From a checkpoint of a small mixture-of-experts model trained on Wikipedia: 13 layers, 15.4M parameters.
Below are experts of layer 8 (counted from 0) of a mixture-of-experts language model. Rows are named router (the router's row for the expert) and show model dimensions 0-159. Each number is 50 + 10 x the weight over its row's rms, rounded and kept within 0 to 99.
After each expert's rows: a language model's description of what the expert responds to. This comes from a sample of Wikipedia text that the model never trained on.

# expert 7
router:43 39 67 49 28 60 65 45 51 49 55 43 52 43 50 54 55 39 72 20 50 63 50 44 61 51 65 55 55 49 56 70 37 47 42 38 39 66 54 48 50 37 48 30 37 40 37 46 43 57 58 56 70 51 46 64 52 43 40 60 53 43 48 52 40 64 69 50 47 61 41 37 47 53 31 54 43 54 58 64 55 50 54 65 49 41 40 62 60 40 62 38 69 38 53 57 65 50 52 45 57 62 62 55 39 40 54 57 53 42 55 60 55 63 54 41 43 52 47 57 64 47 34 59 68 32 61 66 47 55 46 66 46 35 58 48 53 32 45 45 44 52 33 56 39 65 50 48 43 41 47 51 40 68 63 49 43 54 49 63
Description: Infobox field colons, UTC, dash bullets and table pipes in place and sports data, plus the preposition in, e.g. "M.A. in".

# expert 15
router:27 44 57 44 53 71 66 46 55 45 50 51 57 48 49 56 57 39 57 44 20 51 55 53 43 63 61 72 59 57 64 60 44 36 50 41 57 56 46 75 59 58 51 41 30 46 49 46 54 43 52 49 58 61 80 66 57 42 38 40 55 55 50 65 39 63 44 48 67 57 25 60 41 82 55 51 55 43 54 59 53 58 54 51 57 40 46 43 64 49 54 45 59 45 41 59 52 50 52 52 62 45 45 47 39 46 45 54 38 49 64 48 62 58 62 54 48 44 44 58 69 54 37 46 57 50 54 63 51 60 51 55 49 44 48 43 57 49 65 56 32 41 44 52 51 48 60 42 55 51 60 50 27 51 64 47 49 46 69 32
Description: Short syllable pieces right after a first letter, like l-an-es, g-re-ater, s-le-ep, plus the word be in phrases like can be.

# expert 19
router:47 57 61 35 28 56 69 40 70 44 58 66 44 53 74 64 56 48 50 39 42 58 47 43 35 62 49 46 60 64 59 68 44 51 36 47 38 58 64 65 46 43 39 42 54 47 43 43 34 40 45 60 51 56 59 62 50 63 37 33 52 37 64 65 46 54 53 54 59 53 33 56 32 62 33 54 49 39 66 51 48 50 54 69 50 42 48 32 60 46 59 39 60 44 46 53 65 53 50 34 50 58 46 62 47 33 46 61 36 37 62 65 49 50 71 57 52 42 45 60 45 41 55 65 65 45 50 52 36 46 54 55 39 39 43 41 32 42 50 63 48 62 50 61 37 50 56 41 54 44 48 63 40 59 55 42 47 47 46 41
Description: Coordinating and, &, of the, 's and sentence-initial The that link names or phrases, e.g. Punch and Judy, Walker and Birmingham.

# expert 5
router:50 56 74 49 41 61 51 48 44 44 68 55 38 34 61 61 71 43 53 37 48 64 58 45 43 49 50 62 68 61 65 79 47 41 47 34 52 54 56 56 52 37 37 40 50 45 32 49 42 43 53 68 55 56 53 60 47 52 40 39 49 42 63 67 31 55 55 55 53 57 17 42 42 57 36 50 53 55 62 60 53 55 57 51 56 51 45 45 58 48 57 44 51 37 50 62 59 39 52 41 54 65 39 58 49 37 56 68 45 52 52 58 57 59 64 61 43 42 45 59 51 34 53 55 64 50 55 48 34 58 47 63 40 37 47 39 52 22 47 61 50 54 46 50 42 58 58 35 56 53 44 48 30 47 66 38 48 34 44 42
Description: First token of a cell in sports and results tables after a pipe or comma, often a capital starting a country code or place, such as NED, COL, ", P".

# expert 24
router:32 39 57 46 37 61 52 49 49 55 69 61 33 43 54 55 50 42 49 46 44 49 51 54 29 54 48 58 63 58 49 66 32 34 43 40 49 49 64 40 52 32 46 41 55 48 36 46 40 31 48 57 56 50 44 70 44 55 47 28 52 56 61 67 48 81 54 59 54 48 26 52 53 61 43 42 55 43 53 56 47 51 55 66 58 43 37 55 64 45 65 48 42 37 38 57 58 37 45 40 54 63 34 63 42 42 53 59 46 43 55 58 53 60 75 66 42 47 54 60 57 38 45 48 55 43 62 58 40 67 58 53 45 47 45 32 46 34 48 49 37 57 51 52 41 57 60 46 57 48 57 49 22 61 61 44 40 40 52 52
Description: Linking verbs and short function words right after a subject noun, such as is, are, were, or, "=", plus numbers in table cells.

# expert 54
router:23 43 61 41 47 67 50 50 57 57 66 63 41 44 55 55 65 43 51 34 37 45 48 45 41 57 51 55 47 45 61 60 44 42 42 51 51 50 63 50 51 46 50 32 51 40 38 41 54 53 50 55 42 42 62 59 49 47 53 27 51 50 60 63 47 62 47 63 54 44 40 45 39 59 38 52 37 48 51 65 46 58 70 60 64 45 38 31 64 39 50 37 51 46 54 43 52 45 53 51 66 63 43 43 40 50 51 68 50 42 71 53 55 79 61 70 58 44 46 69 58 35 43 56 61 53 57 65 43 52 60 52 49 38 44 52 55 37 67 62 41 48 41 53 36 55 47 44 51 52 40 63 18 46 54 32 53 39 60 43
Description: Single letters and short pieces right after a capital or short start, in names, quotes and contractions, such as he's, I-ron, Y-ou-Gov.

# expert 60
router:42 39 57 39 35 55 57 60 56 40 55 58 47 31 57 71 68 49 56 51 48 52 47 27 43 60 59 57 56 66 57 47 46 37 55 49 46 50 73 64 44 42 37 41 53 45 46 33 41 42 71 52 70 57 57 57 69 42 44 38 67 51 69 67 41 60 55 57 50 64 34 37 32 56 49 56 54 42 71 58 42 56 66 64 65 52 44 36 60 49 59 47 49 38 49 44 55 52 49 39 42 58 45 60 23 50 57 65 52 47 54 64 45 50 48 55 45 32 35 52 56 44 44 57 59 29 50 61 39 48 63 61 40 42 40 46 52 47 56 58 57 51 54 64 52 46 62 43 54 49 47 63 39 58 60 50 48 40 48 37
Description: Plural suffixes ending nouns, such as commun-ities, produc-ers, tr-ains, plus commas, closing brackets, "and", "they" and "which".

# expert 21
router:51 47 64 48 47 55 51 45 58 39 60 55 44 38 41 70 69 51 50 36 50 64 49 51 45 51 55 58 60 51 55 81 39 40 50 39 48 62 64 46 60 37 45 38 56 44 29 49 46 31 56 48 62 67 50 66 43 43 28 49 53 44 56 59 46 58 59 48 52 52 37 47 41 62 24 57 48 53 59 53 49 54 54 56 50 51 35 56 61 55 65 42 51 38 39 59 62 48 56 39 61 73 45 61 34 40 52 66 28 48 57 56 48 61 54 58 46 49 32 65 67 38 53 56 63 43 57 62 30 57 56 68 33 38 53 38 50 26 44 51 57 61 53 51 32 63 51 47 51 46 57 56 46 59 54 45 49 48 54 51
Description: Commas, periods, pipes and line breaks, mostly after place names (North Carolina, United States) and inside coordinates and tables.

# expert 30
router:47 48 56 46 43 74 73 44 70 45 58 62 33 48 56 57 60 48 68 48 30 43 41 44 40 62 60 52 46 47 60 52 37 42 60 49 41 64 55 55 47 42 38 51 43 57 47 48 59 44 62 52 66 49 49 55 59 48 32 30 62 49 47 62 40 65 44 43 53 48 45 27 46 57 48 67 43 50 52 52 41 52 50 41 58 34 43 42 57 40 53 47 62 47 56 46 65 49 52 37 65 62 52 64 45 43 54 74 46 41 58 50 64 55 55 41 34 62 28 47 71 48 38 51 53 33 50 52 41 72 66 47 40 35 55 52 55 46 52 46 37 52 22 54 56 53 52 49 47 46 61 51 48 57 62 41 30 46 62 37
Description: Word-initial or middle fragments in running prose after a short prefix piece, such as f-oss-il, dr-inking, con-sequ-ences, sub-ter-ranean.

# expert 53
router:49 53 54 49 48 65 58 52 63 43 49 44 62 32 61 66 57 51 55 44 38 50 50 33 46 41 53 51 47 61 49 51 53 32 58 46 47 64 52 70 64 37 37 47 45 37 55 41 50 42 58 64 50 58 55 67 54 50 45 50 47 30 51 48 58 40 66 58 36 50 24 59 53 54 44 37 59 49 49 51 50 57 53 50 58 61 42 45 64 53 61 27 47 52 28 67 52 50 58 49 59 63 45 61 37 49 71 63 42 57 45 47 59 56 63 59 48 29 34 56 51 37 46 51 43 45 64 57 50 57 55 65 52 26 46 33 44 39 44 59 30 66 39 57 49 62 66 31 53 53 55 42 37 56 63 51 46 29 55 51
Description: Single letters and short pieces inside place and personal names or words, such as nick-n-amed, Viet-n-am, Hamad-an, Hutch-in-son.

# expert 16
router:54 43 59 50 49 72 62 37 62 55 57 54 36 30 64 58 54 52 50 47 44 55 45 32 46 51 77 55 58 59 57 73 47 44 59 57 58 50 76 62 64 43 41 45 34 46 34 51 51 28 58 63 52 45 60 56 54 43 25 39 58 42 50 51 50 48 52 50 61 49 34 37 42 59 43 56 39 56 61 38 50 58 59 57 57 64 61 62 60 55 55 42 64 32 51 39 53 54 71 50 47 52 35 57 19 45 49 61 47 55 71 54 51 48 46 62 55 38 56 55 52 42 44 56 53 28 65 55 36 57 62 66 43 41 46 43 56 46 52 53 44 53 44 67 45 47 47 42 64 51 50 50 45 45 53 48 39 54 59 53
Description: Final pieces that complete a word before punctuation, such as -ation, -ing, -ment, and endings in station, coach, Utrecht, boycott, Moldova.

# expert 48
router:44 53 50 54 45 72 51 33 56 50 60 47 47 26 70 53 54 46 47 43 41 47 43 37 49 64 46 58 46 43 62 57 49 40 54 43 51 49 60 60 62 53 54 48 39 37 50 47 70 45 66 47 60 46 69 71 57 37 57 45 62 47 62 65 38 57 62 63 56 50 29 38 30 56 56 54 44 49 64 61 42 57 56 74 54 47 36 29 50 53 51 40 52 55 47 66 37 58 59 54 42 55 41 42 38 58 53 65 43 52 66 56 53 63 53 58 44 34 58 57 61 49 28 45 54 38 63 66 35 54 58 59 47 44 47 26 46 40 53 41 42 58 37 57 49 50 58 44 46 50 63 41 40 45 51 54 50 28 63 38
Description: Closing pieces of words and numbers, such as Wisc-ons-in, ra-ised, -ers, plus prime symbols and decimal points in coordinates and weather tables.

# expert 57
router:51 58 61 38 44 58 66 50 43 43 65 53 28 48 50 50 66 44 47 38 42 62 54 50 44 51 63 55 56 54 67 52 47 37 39 43 38 60 71 43 42 32 48 39 49 51 34 46 43 40 48 62 67 61 59 57 42 54 33 37 54 43 49 49 46 47 50 52 45 53 31 52 37 59 46 57 63 40 48 61 58 60 56 50 56 40 37 50 45 48 59 30 41 39 40 61 52 55 54 44 74 45 46 59 47 39 65 71 50 44 70 63 64 69 53 58 40 40 37 54 58 41 41 71 68 41 63 57 48 67 51 65 40 46 42 43 57 36 46 59 34 55 36 45 48 74 57 54 44 47 61 49 35 54 49 56 45 41 58 45
Description: First letters or bytes starting a word after of, in, at, on, such as v in voyage, V, W, K, and accented name bytes.

# expert 41
router:45 41 62 54 36 59 55 43 49 36 54 58 39 36 59 55 54 47 60 49 34 68 39 40 50 49 52 57 63 57 55 66 44 39 51 46 46 43 57 55 48 30 47 39 37 49 51 40 31 32 59 59 58 45 63 54 56 50 35 50 62 56 57 54 36 63 61 53 58 69 39 41 52 59 50 56 50 49 45 60 50 58 56 58 61 43 49 60 51 31 63 44 52 29 33 65 45 45 49 46 55 50 42 53 42 44 69 57 53 51 50 57 62 53 76 61 37 44 42 57 59 36 28 66 51 35 79 61 50 59 45 64 44 43 32 36 50 42 51 48 42 56 46 57 22 51 56 50 53 50 53 59 36 51 67 59 39 44 65 48
Description: Articles, prepositions and verbs in biographical narrative after verbs like signed or served, such as "signed a", "before", "became", "as a".

# expert 13
router:34 54 58 51 40 69 57 48 48 36 63 49 43 37 39 52 72 34 53 46 38 52 46 46 38 51 59 56 68 57 65 65 47 44 42 39 41 61 52 57 48 42 53 42 45 38 35 49 39 38 52 53 55 57 59 53 50 45 32 35 53 38 52 49 39 44 52 47 47 48 21 51 48 77 49 53 52 57 53 58 50 65 64 46 62 56 43 61 59 64 54 41 47 45 39 65 58 40 53 34 56 51 39 63 44 47 54 67 38 56 62 60 62 63 59 58 47 35 38 50 44 49 46 59 48 46 64 64 48 57 64 60 48 30 34 43 58 21 39 58 41 69 49 53 41 62 60 47 49 66 60 49 40 48 45 59 47 48 67 47
Description: Middle pieces of proper names and places, often after K, G, B, such as Istanb-ul, Denb-igh-shire, K-el-lyanne, Min-erv-a.

# expert 8
router:33 47 65 45 39 61 54 51 58 41 62 44 43 50 67 66 58 43 48 50 42 54 49 42 42 45 50 55 54 56 49 43 31 43 52 44 53 63 67 60 57 43 36 41 38 38 45 43 39 38 55 41 61 44 53 52 60 37 32 42 65 41 60 59 35 54 65 55 63 54 42 32 47 53 49 54 43 43 56 63 48 46 60 52 54 42 42 49 51 47 71 40 48 33 24 65 53 49 58 39 56 53 33 68 38 49 61 47 37 54 45 48 55 48 70 73 53 34 55 54 55 38 49 48 54 35 69 58 44 64 50 66 54 45 42 49 57 43 60 63 43 63 46 59 36 62 72 35 56 49 56 67 30 49 62 50 45 34 57 45
Description: Forms of be and other auxiliaries in narrative prose, often after a subject or announced/decided: was, were, being, to be, became, not.

# expert 9
router:59 37 58 54 44 76 55 41 59 41 37 59 46 42 66 43 53 45 41 55 27 58 29 56 47 46 47 57 64 68 52 70 47 54 50 53 59 61 44 59 58 40 44 53 48 41 44 37 50 44 48 60 53 50 45 72 50 35 47 56 54 44 59 44 37 56 64 61 48 33 32 35 40 59 46 66 51 60 54 55 27 67 63 57 45 45 42 44 46 37 64 48 43 26 33 49 47 35 62 39 50 56 33 49 43 57 69 62 47 44 68 59 62 56 71 49 51 41 40 43 56 50 43 54 66 41 52 60 48 64 51 58 54 48 45 50 53 36 58 68 49 49 24 52 42 50 44 46 48 59 44 56 40 52 62 56 40 53 60 52
Description: Word-initial consonant fragments like sp, stud, exp, resp, plus list dashes and table numbers in sports season and league records.